Below are experts of layer 6 (counted from 0) of a mixture-of-experts language model. Rows are named router (the router's row for the expert), up (a neuron's input weights, with its number), down (a neuron's output weights, with its number) and show model dimensions 128-255. Each number is 128 + 24 x the weight over its row's rms, rounded and kept within 0 to 255.
After each expert's rows: a language model's description of what the expert responds to. This comes from a sample of Wikipedia text that the model never trained on.

# expert 19
router [103 156 123 128  88 132 140 103 152 101 159 160  98 117 137 129 120 109 117 158 130 152 126 131 141 105 140 112 173 113 143 124 135 110 105  95 149 104 142  90 131 136 151 130 141 114 165 150 110 135 136 114 146 128 157 113 160 101 101 154 135 110 139  81 142 139 110 123 102 147 116 127 156  93 169 149 116 153 162 115  60 128 108 142 139 133 128  79 145 129 133 175 131  99 119 118 138 125 100 121  90  87 166 108 145 104 132 148 158 143 174 136 110 118 116 112 138 171 109 135 148 180  84 122 129 128 156 147]
up0 [126 140  70 106 107 143 163 140 121 150 136  94 147 124 138 146 106 137  90  90 150 159 126 122 139 109  78 153 132 151 117 123 153 132 118 174 148 113  90  98 133 115 174 134 110 110 147 112 126 158 154 174 125 181 146 147 154 107 114 169 125 145 121 127  57  93 102 149 108 112 124 117 126  97 130 110  94 113 104 122 127 123 115 125 146 128 121 130  87  98 156 127 124 112 119 150 104 110 103 102 118  94 128 106 142 108 104 139 122 126 159 127 132 165 140 143 114 129 155  89 166 119 173 156 153 120  90 122]
down0 [ 89 191 120 143 153 121 128 129 127 112 120 141 170 154 156  86 133 128 166 131 120 100 108 128 133 138 113 161 123  90  76 125 118 129 112 124 142 130 124 137 134 127 109 120  91 121 135 106 135 141 123 136 102 110 127 133 120 119  86 121 109 177  83 106 111 149 136  81 179 166 118 142  83 120 117 101 123 121 158 100 154 134 162 129 184  97 163 120 118 115 110 101 117 139 138 130 146 148  87 121 155  95 140 120  87 137 122 111 116  64 138 125 111 112 120 135 109 114  93 161 117 160 129 131 129 134 152 144]
Description: Periods closing sentences before a line break or a new sentence, including year-final periods like 2014., also section markers like ==.

# expert 15
router [122  84 163 131 123 150 128 112 137 106  75 172 149 146 164 132 153 126 113 126 122 165 103 111 132 128  86 105 137 152 114 141 146 142 144 147 125 118 116 116 148  94 136 151 128 102 119 149 146 134 117 109 118 113 121 126 110 153 165 123 172 111 134 148 112 128 158 119 104 116  87 111  96 114 117 152 142 136 116 174 135 120 129 129 111 118  97 159 126 146 102 150 172 179 108 139 131 107 119  81 150 143 137  96 122 127 130 150 143 127 143 109 146 127 147 125 113 123 137 111 134 128  97 132 180  90 136 118]
up0 [ 96 126 130 175 146 111  91 125 150 145 122 183 138 149 142 115 125 136  78 107 108 121 123  94 131  93 163  78 107 128 129 157 108 116  88 157 127 149 121 126 125 141 129 138  98 135 112 126  72 105 103 170  92 103 103 137 126 131 193 158 125 141 118 133  73 157 156 157 100 152  81 115  91 113 128  92  79 143 131 110 135 129 121 143  53 156 127 117 160 108 153 151 166 133 110  71 141 132 114 149 149 123  95 122 124 115 145 134 130 123 120 111 154 122 119 134  75 154 126 138 108 103 145 122 159 123 145 142]
down0 [109 147 109 133 118 158 163 128  84 115 142 145 134 141 109 138 148 105 100 171 135  92 113 167 142 126  93 126 134 109 133 153  92 154 115 178 123 112 121 118 140 134 146 165 115 137 150 136 160 126 161 166 149 125 117  83 176 139 112 114 131 167 138 125 126 120 167 117 107 146  82 130 118 131 107 109  65 160 127 106  99 125 172 154 104 135  95 145 133 114 145 161 148 127 109 128 165 106 113 153 185  85 137 140 105 147  70 142 126  79 143 133 152 106  84 135  63 144 158 122 138  98 123 156 119 128 112 150]
Description: Nouns naming a person's role or kinship after his or the, such as son, father, minister, ruler, journalist, husband.

# expert 38
router [170 122 157 142 129 187 118 148 139 101 135 128 147 111 174  99 135 137 116 133 128 123 122  95 179 135 112 140 161 145 133 170 120 118 116 152 103 164 141 103 147  96 148 144 142 118 143 120 148 134 117 119 116 113 156 158 155 130 179 120 149 120 124 138 102 137 131 107 130 153  84  86 177 125 112 166 120 122 126 138 137 119  94 147 135 111 129  54 106 119 124 109 124 188  59  91 132 112 105 109 130 134  88 105  95 143 108 154 118 165 157  97 166 114 136 130  79 122 127 140 108 163 120 134 131 126 146 159]
up0 [ 80 132 129  91 114 155 132 140 122 123 127 151 141 136 124 144 130 146 131  96 103 156 120 125 158 119 140 149 102 100 162 129  80  99 110 140 128 162 125 127 127 158 136 200 179 110 144 100 107 128 171 114 125 136 131 160 147 114 110 135 165 147 102  91 119 124 110  71 113 139 101 132 148 122 133 165 136 138 125 152 145 185 158 104 144 135 119 147 122 105 130 119 146 129 143 156  88 106 139  76 127 108 115 141 118 110  86 115 130  98 115 119 148 121 136 162 145 115 130 129 126 123 131 168 174 116  80 109]
down0 [126 170 145 117 101 141 123 101 139 133 117 119 126 133 138 122 137 143 138 150 141 156 102  95 110 113 131  94 141 121 120 132  91 166 127 149 105 109 166 130 104 136 108 126 135  99 157 107 117 138  59 111 115 135  90 129  90 120 134  64  96 102 168 127 165 126 143 111 135 145 122 170 124 113 165 129 119 157 116 106 119 111 110 133 127 118 157 127 109 116 114 141 162 101 124 151 143 166 118 139 138 116  97 102  81 139 137 100 139 145 106 131 155 109 120  99 120 117 142 169 133 131 102 133 107 109 146 117]
Description: Connective words in biographies introducing people or roles, such as as (a role), wife, brother, named, appointed, Spouse colon.

# expert 63
router [140 108 165 125 107 142 106 110 170 125  61 124  65  98 119 138 116 115  99 148 138 127 142 137 158 143  91 103 160 131 145 123 148 138 137 114 152 132 116 131 161 142 151 150 156  62  98 104 103 123 120 125 139 113 122 131 131 160 144 162 153  80 105 149 112 128 138 166  35 141 112 143 110 131 136 130 151 121 126 155  83 149 116 118  83 124 163  83 154 141 120 120 114 127 108  81 128 139 123  94 144 129 152  93 124  96 174 123 136 133 175  80 134 145 139 151 110 137 115 124 164 159 129 130 159 132 135 137]
up0 [121 119 106 123  96 150 139 136 125  79 135  77 122 105 170 123 134 112  76 125  80 101 114 137 124 146 110 144 138 133 141  90 169 138 131 135 131 134 145  98 134 108 116 150 123 123 104 156  87 180 141 126 118 127  85 114 133 113 138 133 127 111 181 133 126 127 168 128 116 152 170 139 178 140 132 136 120  95 125 123 139 137 162  98 132 125 169  96 118 132 139 122 173  96 143 127 126 140 100 139 145 141 139 121 105 120 147 102 140 130 175 118 130 144  97 124 152 122  92 147 145 137 170 122 107 153  89  94]
down0 [148 202 143 112 144 162 127 124 150 116 149 137 130 115 133 145  93 181  98 149  91 134  87 181 118 113 150 121 142  88 121 141 154 140 132 137 115 136 144 113 167 166  93 140 129 157 114  87 148 152  79 146 130 122 109  91 102  84 120 104 144 127 126 142 122 135 107 145 113 138 123 104 155 126 168 150  86 104  83 102 103 115 117 114 145 165 139 114 170 147 125 130 111  85 143 126 153 147 134 131 137 116 137 128 106 145  94 120 103 130 153 131 123 122 126 116 140 112 146 171 190  90 114 153 148 111 112 175]
Description: Line breaks and periods ending lines or list items, plus opening quote marks and brackets, often in technical or definition lists.

# expert 42
router [120  77 121 127 110 156 103 133 114 124 146 139 173  74 148 107 113 129 125 116  96 123 126 115 151 106 125 119 133 110 129 110 143  94 116 104 119 121 119 140 134 131 142 144 148  92 138 137 110 144 104 147  87 140 130 148 131  45  92 130 119 152 132 151 119 103 138 137 120 135 146  90 124 123 162 179 128 101 116 148 134 106 116 137 106 132 121  58 109 134 109 120 155 126 110 123 123 143  49 184 139 102 112 134 128 123 169 110 148 156 153 135 132 176 162 119 115 136 129 144 143 156 122 158 145 136 163 170]
up0 [124 117 107  80 180 108 110 137 163 116 119 127  88 128 112 101 134 103 129 111 157 145 103 103 118  77 106 160 128 186  79 121 126 144 154 100 139 131 128 140 102 140 117 126 129 115 126 124 109 166 177 107 125 118 138 113 113  84  93 112 133 139 121 101 142 128 124  94 149 118 151 132 101 115 167 115 111 136 145 136 117 141 171  87 129 148 109 132 136 128 106 128 111 101 147 102 104 127 126 145 158 164 100 169 141 121 129 134 155 156 112 107 139  90 118 137 105 122 132  98 105 142 134 167 145 115 146 162]
down0 [110  86 118 127 166 147 133  94 144 151 110 141 128 137 113 126 136 174 165 144 133 127 110 104  58 174 122 118 136 120 105 157 105 155  91 111 132 106 123  92 139 168 113 131 151 128 135 106 151 131 113 138 126 126 149 133 102 105 103 114 132  93 150 133 146 184 116 148 134 151 128 112 114 104 158 110 123 127  89 135 139 107  94 156 115  96  91 157 132  99 126 124 110 104 134  93 105 126 124 161 142 117 149 151 128 136 173 161 125 146 118 106  90 115 103  93 140 152  94 162  99 108 165 112 113 153 135 137]
Description: Line breaks after table rows and headings, plus leading digits or currency signs of numbers in statistics, such as $, 30(49), 345.

# expert 3
router [122 100 129 130 130 166 134 115 155 113 101 163 144 104 129 146 124 108 127 134 131 191 145  87 133 156 135 140 145 105 156 107 140 124 111 108 118 126  97 142 154 101 141 161 146  73 142 108 136 145  98  98 106 100 108 140 151 107  86 142 169 100 114 167 125 132 138 134  88 171 111 128 115 123 110 130 158  93 116 165  87 147 109 121 137 121 125  98 162 103 100 136 151 129 127 107 127 134 111 108 142 125 153 137  99  80 174 121  98 173 151 115 143 147 123 127 127 128  84 105 115 122 116 166 141 140 144 157]
up0 [136  80 101 145 157 112 152 124 148 113 137 127 129 147 117 125 141 115 132 132 107 114 151 145 114 152 112 110 120  68 107 166 138 126 147 127 145  91 142 105 142 102 127  78 139 118 157  85 113 179 125 113 114 159 123 119 127 114 142 100 133 171 126 115 123 114 160 143 117 118 136 132 171 146 133 108 147 116 119 106 144 154  90 115 162 134 127 134 177  72 109 122 103  92 129 140 170 133 130 173 106  92  96 158 128 113 173 131 125 174 143 127 164 132 104 130  85 113 121  98  99 114 111 121  97 166 139 159]
down0 [114 131  97  96  80 100 166 136 113 146 134 119 156 143 115 135 127  87 133 117 132 155 133 106 160 130 182 124 118  94 112 139 163 113 157 143  97 149 150 181 116 131 103 159 107 130 122 151 116 111 153  95 108 171 107 138 108 114 162 103 104 171 112 123 177 107  97  96 135 127 144  98 138 171 143 130 124 105 129 136 146  96 148 134 133 139 123 123 128 182 143 131 145 117 142 164 158 128 136 126 126 127  87 143 151 198 139 143 124 147 123 127  98  99 132 110 111 174 137 147 106 164 163  99 126 129 110 130]
Description: Opening quotation marks after verbs like noted or wrote, plus line breaks and section markers, often in Arabic-name or history articles.

# expert 24
router [141  25 131 125 106 178  98 115 151 142  98 140 102 128 119 129  99 126  96 161 127 173 103  87 147 127  95 109 167 118 135 130 143 116 133 124 106 161 126 117 166 109 179 153 161  78 136 121 144 107 149 109 153 153 124 135 145 110 132 126 143 107 161 131 125 164 138 138 101 132 110 112 128 156 129 123 152 130  94 140 140 122 145 159 120 138 162  73 131 122 140 120 148 111 122 142 129 121 122 125 133 128 104 106 109  71 143 143 137 147 140 100 148 156 131 101 122 154  92 107 142 107 129 150 167 125 149 159]
up0 [120 123 104 130 193  76 142 110 145 127  89 128 128 128 106 125 134 125 114 142 111 147 170 183 138 137  97 136 109 110 141 166  71 148 125 132 121 118 156 114  81 139 137 149 107 121 141 107 154 135 145 109 122 146 111 134 126 168 162 155 135 157  86 136  98 115 184 123  89 167 121 135 141 143 137 103 105 150 103 131 121 167 123 127 126  70 110 222 101 112 163 111 110  87 124 115 135 122 154 120 155 133 108 127 123 150  82 129 112 120 114 143 137 100 123 129 153 147 174 136  83 111 145 130 104 141 109 147]
down0 [108 149 152 107 152 148  86 143 164 121 135 157 157 116 145 146 135 116 107 151 144 136  93 131  89 134 131 121  60 125  66 112 164 140 113 107 147 142 136 114 153 120 161  65 130 152 112 148 122 140 119 146 171 153 109 130  72 111 156 107 131 147 116  76 101 159 148 130 127 145 149 108 136 159 139 145 141 120 151 138 116 155  79 128 160 107 139  93 156 110 122  80 157 122 104 118 151  94  87 153 137 124  87  85 144 125  96 126 123 131 117 125 146 150 154 143 165 108 147 124 133 109 125 115 124 106 170 136]
Description: Single capitals or first syllables starting foreign place and personal names in lists and tables, such as G(ichki), N(tuusi), J(algaon).

# expert 33
router [119  61 125 100 130 136 157 136 142 141 163 133 138 118 128 108 116  79  94 139 136 165 123 101 109 121 162 146 110 156 200 107 106  77 126 132 118 150  73 147 165 118 124 118 160  87 130 101 141 156 109 154 116 137 152 121 105  81 130 125 110 107 171 112 108 136 120 146 105 157 124 116 131 117 117 136 120 118  92 153 116 152  82  70 106 125 179  96 148 127 119  79 154 121 126 110  87 106 107  99 148 105 125 134 133  96 132 118 134 101 154 116 149 103 147  95  84 126  98 117  89 162 116 114 146  92 132 125]
up0 [ 93  81 113 101 136 129  95 136 120 119  96 136 124 117 135 106  86  82  98 125 129 118 139 118  93  95 155 138 106  74 153 100 147 103 161 126 100 140  87 143 107 148 148 135 161 136 148  76 148 152 146 128 148 127 145 111 146  98 126 107 141 103 150 146 121 156 152 104  95 167 151 104 114 122 128 120 156 126 129  98  98  99  72 105 138 133 145  97 120 110 104 123 133 118 132 122  64 128 126 141  92 140 128  93 115 102 132  96 122 100 131 114  94 121 143 128 129 153 107 140 126 148 128 114  83  95 114 142]
down0 [140 135 127 118  88 145 119 122 138 167 150 108 121 118 129 140 137 165 185  86 165 173 117 167 197 138 148 161 155 160 151  99 125 111 158 164 108 132 113 155 133 161 154 104 147 114 131  96 137 113 151 155 142 135 147 102 158 110 143 137  99 149 127 182 126 148 137 144 119 122 124 120 157 128 157 143 175 110 109 183 173  98  90 131 124 134  71  93 170 112 131 152  70 107 137 130 140 119 133 130 152 143 176 142 110  68 146 128 127 106  99  89  91 123 161 124  99 140 152  90 124 120 153 135 113 157 113 118]
Description: Words inside parentheses just before the closing bracket, such as born, aged, loan, remastered, overall, disambiguation, and abbreviations like NC.

# expert 6
router [124  90 140 140 128 145 120 124 132 125 118 122 107 155 157 109 116 106 135 147 117 151 112  80 141 140 115 102 147 138 176 127 135 114 114  90 126 115 133 136 123 110 154 136 172 107 156 130 144 136  87 114 148 128 141 144 151 135 154 146 139 153 135 141 175 126 130 123 153 127 141 144 133 110 145 154 133 105 144 138 108 137 156 146 163 152 129  95 126 112 127 125 105 129 126 122 154 141  63 108 110 145 134 102 110  99 118 117 130 138 128 135  97 147 168  95 102 154 120 100 128 126 118 120 149 119 141 115]
up0 [113  85 123 134 138 142 140  72 141 113 114 144 135 128 155  72 175 120  87 141 105  90 106 138 144 140 121 147 140 140 128 102 147 167 123 127 144 112 158 106 164 118 123 124 147  95 148 143 122 150 154 103 160 139 135 127 143 128 136 189 141  85 125 136 156 139 135 120 114 126 110 145 137 160 193 147  94 128 114 129 107 141 112 134 116 110 188 134 157 145 135 115  89 101 128 123 145 104 149 115 130 150 150 149 117 103 172 131 120 175 170 143 123 119 151 114 120 125 144 137 122 126 119 150 118 140 116 106]
down0 [ 81 129 109  91 148 118 132 156 138 128 113 138  99 161  67  97 136 106 132  95 133 111 123 141 108 104 100 137 107 150 139 167 138 134 117 151 104 120 151 105 129 161 175 121 142 116 151 167 129 106 148 158 146 131  68  93 135 158 107 145 169 115 159 157 119 137  76 101 184 130 114 117 142 108 161 137 100 130  85  98 126 151 142 142 157 121 168 133  91 118  59 143 113 102 116 135 154 119 101 119 163 129 132 122  79 150 145 168 100 122 115 113 151 113 132 107 110 142  81 145 128 123 113 164 116 158 156 141]
Description: Past participles and linking words in film and music credits and release passages, such as directed, produced, followed, released, and.

# expert 9
router [117  77 169 173 135 144 100 119 174  81  87 146  99 109 130 126 111 137 162 139 103 182 164  78 133 133 138  96  91  98 154 109 118  86 103 128 155 138 133 124 126 108 148 129 122 143 156 145 123 132  94 126  90 104 155 146 119 148 124 138 134 122  87 159 142 114 100 130 114 176 129 102 140 130 128 110 149 129 131 172 126 144 145 149 144 148 122 126 158 130 152 149 149 117 125 116 158 142 168 135 140 146 133  90 143 135 125 122 114 183 126 106 129 131 143 112  99 154  98 135 116 138 112 146 100 142 106 170]
up0 [ 93 132 142 150 105 126 181 107 130 125 137 158 132 144 123 168 104 149 137 148 119 133  90 140 145  91 108 145 144 148 121  79 120 144 134 159 133  86 108 103 114 108 131 128 124 129 105 136 170 165 131 132 105 146 126 102  58 124 100 152 108 148 144 156 143 154 130 128 105 139  97  99 140 126 128 167 125 136 118 134 140  98 129 166 143 145 133  87  84 116 158  93 143 138 121 143  86  75 125 126 115 111 126 126 102  90 112 108 150 144 158 126 138 108 104 103 107 129 106 115 130 127 160 166  89 160 120 134]
down0 [154 140 159 107 166 127 154  72 153 139 173 127 189 105 134 127 136 123 129 149  93 145 103 114 130 121  99 162 135 133 115 134 140 122 131 122 146  58 119 139 135 100 133 130 102 123 139 111 115 161 152 100 167 128 133 117 136  96 119 135 139 159 140 123 184 191 118 149 131 140 129 143 135 153 141 119 104 140  99 118 174 136 108 153 136 175 165 117 113  80 118  92 132 130 157  92 136 108 167 137  83 132 157 148 122 147 134 118 137 149 137 175 121 118 112 135 105 126 102 101 116 140 143  81 128 146 146 139]
Description: The article a (also the, A) and the noun right after it in descriptive phrases, such as a stream, a romantic comedy.

# expert 21
router [ 85  67 108 141 112 155 145  87 188 121 154 101 133 130 154 149 124 142 119 135 100 148 123 111 169 173 119 131 123 173 151 114 117 138 102 109 111 167 117  79 107 128 109 142 119 101 145 137 150 152 101 100 106 110 129 141 118 110 137 124 152 114 121 130  71 123 116 134 107 154 140 103 115 131  76 131 136 117 110 168 129 167  99 118 143 164 180  81 139 131 126  66 157  99 145 108 138 120 134 107 161 141  74  80  95 111 154 144  94 157 134 112 139 168 131  98 113 117 113 133 110 114  96 140 182 125 132 117]
up0 [111 105 118 130  74 192 174 151 156 154 157 123 129 122 144 100 178 131 153 128 117 136 136 149 134 132 140 149 139 167 150 114 112 157 140 128 148  92 142 102 105 137 132 136 117 100 147 133 129 121 102 180  95 122 114  93 150 167 132 120 159 153 101 135 104 116 129 156 119  88 101  85 141 151 102 151 119 126 115 160 132 187 140 103 104 147 158 108 149  90 151 123 142 142  97 117 111 109 136 112 124 118 136 144 152 102 109 170 150 124 132 140 181 130 113 160 115 144 140 107 153 173 129 160 114 138  94 109]
down0 [156 120  96 129  93 142 156 135 131 118 145 101 126 133 133 118 122 126 122 143 110 129 122 117 177 156 123 126 142 173 123 148 110 130  87 116 139 143 127 131 138 125 106 141 146 103  99 130 141 137 137 127 134 145 144 132 109 163 111  91 195 120 138 126 135 169 131 144  87  77 140 139 146 138 107 143 164 127 126 135  65 161  96 127 116  93 133 136 136 104 104 117 141 139 144 144 105  99 135  59 163 122 116 132 110 140 135 134 133 158 125  91 132 109 113 123 116 129 119 148 116 133 129 121 120 136  85 119]
Description: Word pieces ending personal names and Latin species epithets, such as -ić, -ova, -ensis, -ina, -oni, Singh, Kumar.

# expert 52
router [138  54 134 167 113 125 117 109 160  93 140 193 121 126 106 100 129 128 117 180 126 157 142 127 144 146 110 146 129 129 144 146 139 130 125  97 127 129 139 142 107 120 117 117 136 106 165  88 114 169 144  77 119 134 121 143  90 105 117 128 151 147 106 132 145 114 150 118 106 138 103 105 119 110 112 134 148 156 117 129 159 137  89 151 113 156 114  53 120  97 132 113 137 125 108  93 139 129 110  97  87  79 121 128 145 144 145 148 143 182 185 107 146 120 136 131  90 170 133 117 132 106 100 134 106 159 150 130]
up0 [121 112 137  99  83 135 165 138  91 101 118 145 127 149  90 102 100 158 115 169 144 144 132 127 136 187 112 132 132 150 141 136 122 176 119 120 107 138 125 151 163 128 114 129 170 127 152 138 146 123  95 127 113 121 137 154 129 157  83 140 134 141 108  96 148 138  93  97 122 119 137  71 127 138  95  70 120  89 139 113 150 116  89  78 128 107 123  99 121 139 122 100 130 128 153 125 140 146  91  97 101  92 157 119 114  74 135 106 102 138 140 108 173  95 143  99 141  83 138 103 109 102 135 130 120 184 126 108]
down0 [138 162 131 146  85 124 106 131 101 120 151  89 124 179 122  87 125  87 127 126 132 125 117  94 127 131 160 162 150 125 142 165 132 160 151  64 116  94 130 144 119 103 128 153  89 139  86 108 135 143  85 137  94 199  93 129 106 128 159 121  96 134 128 106 102 130 106 156 143 131 145 110  95  85 127 117 142 135 125 105 110 113 158 108 146 162 146 117 115 120 147 136 118 146 121 116 130 120 126 123 140 138 106 143 162 179 161 167  84 178  90 133  96 114 128 158 124 115 109 105 124 132 124 134 105 126 182 114]
Description: First letters or pieces of personal names after commas, colons or pipes in credit lists, such as E, Jo, De, Ava, Kevin.

# expert 50
router [133 143 121 124 123 180 137  99 144 107 149 146 126 131 165 114 147 151  99 135 136 199 121  50 148 164 122 112 114 124 157 167 157 140 116 134 116 159 118 143 133 110 138 113 152  93 127 143 154 108 124 124 121 132 147 144 139 128 148 135 161 129 106 129 148 117 153 111 122 131  95 113 132 102 135 166 143 138 121 159 130 156 118 165 136 112 122  88 122 104 130 147 158 141 107 115 110 124  94 118 107 104 124  95 127 100 137 105 139 158 125  97 161 149 167 132 128 141 137  84 124 126 115 134 147 121 149 123]
up0 [120 141 124 124 155 175 108 119 122 127 140 135 107 102 134 117  79 146 102 112 138 148  85 120  98 123 147 152 164 113 104 166 123 132 115 109 135 175  93 152 109 126 109 147 135 131 123 138 106 121 200 126 111 135 141 113 161 115 143 121 148 132 145 185 141 121 169 159 122 140 131 130 164 124 127 127 181  95 180 128 157  96 123 156 116  71 129 112 131  91  63 133 140 163 139 103 144  91 123 137 144 166 149 135 129 124 124 126 131 120 122 164 119 138 176 114 117 137 158 160  96 142 136 128 165  67 104 107]
down0 [124 142 112 158 139 107  95 139 136 114 128 116 116 123 144 110  92 151 176 157 151 112 107 162 149 143 122 127 132  94 141 162 136 128 120 120 131  68 123 150 136 125 110 141 103 130 183 109 169 120 159 151 142  95 108 120  96 142 104 116 136  66 111 148 111 143 107 142 137 144 118 176 138 147 123 111 124 153 146  99 162 112 147 142 125 132  71 152  90 133 173 136 128 110 121 168 121 101  75 118 148  96 103 137 146 129 117  95 121 123 132 111 127 117 114 136 128 118 126 138  86 119 117 131 141 123 130  91]
Description: Table pipes, dashes, by, with and married directly before a person's name in cast lists, rosters and obituary lists.

# expert 8
router [108  88 120 131  95 153  86 113 153 134 102 145 127 118 162 128 128 105 140 169 123 172 157 111 155 154 127 103 151 130 142 112 139 113  94  95 122 155 118 131 142 127 134 119 145  78 118 120 154 158 127 165 106 107 133  96 156 118 118 139 127 130 134 146 138 110 135 145 136 155 102  96 123  94 123 132 158  95  87 116 114 137 113 159 153 168 151  82 118 168 153 111 130 114 118 102 123 124  90 132 132 119 124 103 128 135 149 151 111 154 133 125 147 145 113  89  96 140  84 130 141 144 105 137 147 103 164 139]
up0 [148  94 142 115 110 130 108 131 135 146  76 173 100 123 132 153 156  69 113 168 109 147 175 120 130 124 129 114 132 147 129 155 111 125 122 136 145 151 126 162 116 190 145 147 146 119 142  78 130 137 137 137 146 119 124 111 111 108 119 148 137 112 168  95 104 141 114 102 150 121 148  96 142  75 135 170 136 129 121 119 106 112  97 149  88 110 118 113  95 114 109 159 114 143  89 173 109 110 118 143 155  79 155  95  93 139 166 129 129 136 144 144 156 122 100 128 116 144  92 104 151  97 148 147 127 121 125 166]
down0 [138 143 107  98 107 153 130 150  75 133 113 163 153 127 132 167 103 127 171  99 151 129 154 141 138 142  83 131 162 139 122 123 119 112 111 136 131  77 117 123  85 171 105 113  99 129 145 181 103 148 124 142 123 147 172 151 143 140 149 119 103 114 122 133 140  91 131 115 128 168 163 158  97 123 135 151 123 154 140 111 132 104 112 136 153 140 126 101 120 153 146 117  88 155 136 126 124 128 107  98 137 110  95  81  99 131 146 171  80 138 128 136 124 113 137 147  93  90 155 117 125  79 162 141 135 124 159 165]
Description: Digit pieces inside model codes and road or ship numbers (A29, S10) plus sentence-initial He or She in biographies.

# expert 58
router [115 104 158 160 120 171 129 143 128 124 121 118 105  81 103 109 145 126 104 133 103 141 161  75 145 135  99  95 163 129 148 137 153 108 111 149 108 138 148 112 103 138 124 133 151 129 150 143 131 142 143 102 125 135 161 120 157 162 128 148 119 120 144 147 150 122 175 131 104 137 118 155 147 119 145 119 121 124 120 118  93 113 137 130 143 106 102 167 165 154 128  82 168 123  97 130 115 162 193 110 108 129 170 124  84 113 134 158 176 108 162 124 135 190 149 122 121 134 103 117  91 124 136 156 111 156 139 155]
up0 [144 114 113 120 158 177 131 132 118 143 108 152 110 111 148 141 121 105 122 124  93 133 123 123 119 121 111 121  72 140 114 128 108 124 160  87 163 134 162 154 137 101 165 158  84 105 145 125 108 104 113 114 142 136 129 129 105 113 120  75 104 104 138 141  97 137 149 121 122 125 123 170 112  88 107 108 136 146 130 135 134 155 128 125  99  81 103 113  70  97  76 142  88 116 140 117 113 145 138 140 172 109  80 124 110 146 133 130 127 129 154 108 109 103 136 160 100 153 109  81 146 147 125 111 157 133 122 129]
down0 [130 157  84 139 146 168 119  98 126 148 125 114 129 168 131 134 117 106  96 143 107 175 154 152  94  95 186 109 126 121 141 163 119 146 117 117 111 167  96 103 110 123 150 122  95  97 126 115 129 124 166 141 119 125 152 129 113 136 105 102  84 154 175 140 100 141 132  94 117 111 108 154 123 135 125 114 177 166 119 127 133 121  83 175 157 138 146 164 122 150  80 190 106 131 201 115 171 107 114 122 138 111 122 117 128 120 152  80 124 147 134 160 141 145 114 111 110  91 164 106 147 135 115 152 128 156 134 156]
Description: The possessive 's and possessive determiners before nouns, such as school's, Nixon's, their, its, his, own, new.

# expert 51
router [120  77  95 112 135 128 119 113 160 105 147 140 134 138 132 140 105 161 119 138  93 166 160 105 131 144 129 130 127 126 111 104 146  96 145 122 130 151 106 121 126 126 160 163 107 124 149 115 117 135 122  87 146 107 116 125 122 106 158 119 110 135 142 134 135  92 135 151 137 161 126  98 147 152  98 155 180 137 103 147 113 168 112 142 144 143 115  72 136 109  92 120 146 120 148 100 139 133 127  98 150  92 109 144 102 109 152 134  96 172 162 107 119 125 143  69 121 113  98 153  95 112 137 167 169 130 169 142]
up0 [122 110 116 143  78 156 139 122 140  81 128 159 130 120 131 135 139 137 114 121 137 145 150 120 133  99 130 124 158 150  88 116  79 140 180 149 170 123 155 105 121 134 106 151  88 132 140  99 137 171 125  84 147 173  94 105  84 132 148 178 157 120 157 138 117 163 124 152 146 138  97 152 131 148 137  95 106  93 147 170 146 144  83 158 144 153 135 104 155 145 111  84 154 103 113  87 113 127 118 120 151  89 121 129 114 164 164 145 129 116 156 140 118 129 157 110 101  98 144 113 116 153 109 167 171 111 154 116]
down0 [124 118  96 131  76 130 141 153  79 151 111 153 164 116 124 152 123  87 153 151 123 128 139 113 131 130 149  83 138  93 105 110 146 127 149 132 144  94 159 136 157 136 122 126  97  84 115 159 141 140 153  80 111 130 153 180  98 165 122 140 118 129 127 111 120 116 124 137 104 142 128 130 151 114 188 123 148 130 101 165 138 125 123 113 151 140 172 132 146 154 168 150  97  95 117 131 173 138 127 100 148 100 138 128 170 144 143 113 110 168 149 113 139 153  89 140 119 132 149 118 134 121 104 149 120  84 146 124]
Description: Common surnames and surname pieces after a first name like John or David, such as Smith, Jones, Kor-, Now-, Per-.

# expert 10
router [113  93 169 120 131 173 124 111 157 157  67 165 139 116 132  83 144 153 135 145  94 144 150  79 124 136 130 130 157 171 124 101 136 100 114 115  64 112 130 100 125 132 101 147 144 113 132 135 141 140 121 128 139 136 170 105 129 127 161 123 176 143 148 139  94 147 138 130 106 119  91 118 157 116 117  87 151 129 153 130 147 141 148 141 121 147 119 123 151  93 119 120 151 140 126 141 130 145 135 116 150 104 112 108 131 130 130 120 135 148 136  92 100 140 171  79 101 170 148 126 104 112 137 157 128 115 131 124]
up0 [118  69 113 128 118 109 195 114 109 124 115 164 151 137 119 121 151 148 139 131 103 131 151 122 122 145 101 150  96 170 133  97 118 133 145 155  90 133 131 112 131 100 104 124 104 124  90  91 103 169 170 112 126 155 141 161 166 144 150 164 104 100 173 151  87 193 108 135 116 133 131 139 121 149  96 112 117 124 105 139 127 111 108 139 135 171 133 114 122 144 128 166 133 136 117 117 121 145 114 123 141 115 133 116 147 113 133 117 148 149 169  76 138  88 165 154 145 136 124 138  99 147 117 133 114 154 105 130]
down0 [132 143 132 124 117 106 164 140 112 118 138 153 122  96 119 110 152  93 123 138  82 143 101 144 152  89 135 121 106  94 161 108 118 146 112 117 107 126 120 122  98 156 140 121 144 120  96 108  79 149 146 116 118  83 141 147 120 118 148 105 134  96  86  88 113 157 111 132 113 136 133 145 107 155  92 114  80 176 144  99 147 133 116 138  84 126  63 146 119 149 164 172 122 145 115 123 135 113 130 116  78 131 154 129 116 151 124 147 154 138 118 142 159  83 105 107 116 109 163 134 113 129 136 134 141 100 121 104]
Description: The article a and material nouns in building descriptions, such as is a Classical portico, brick, roof, stone, steel, wood.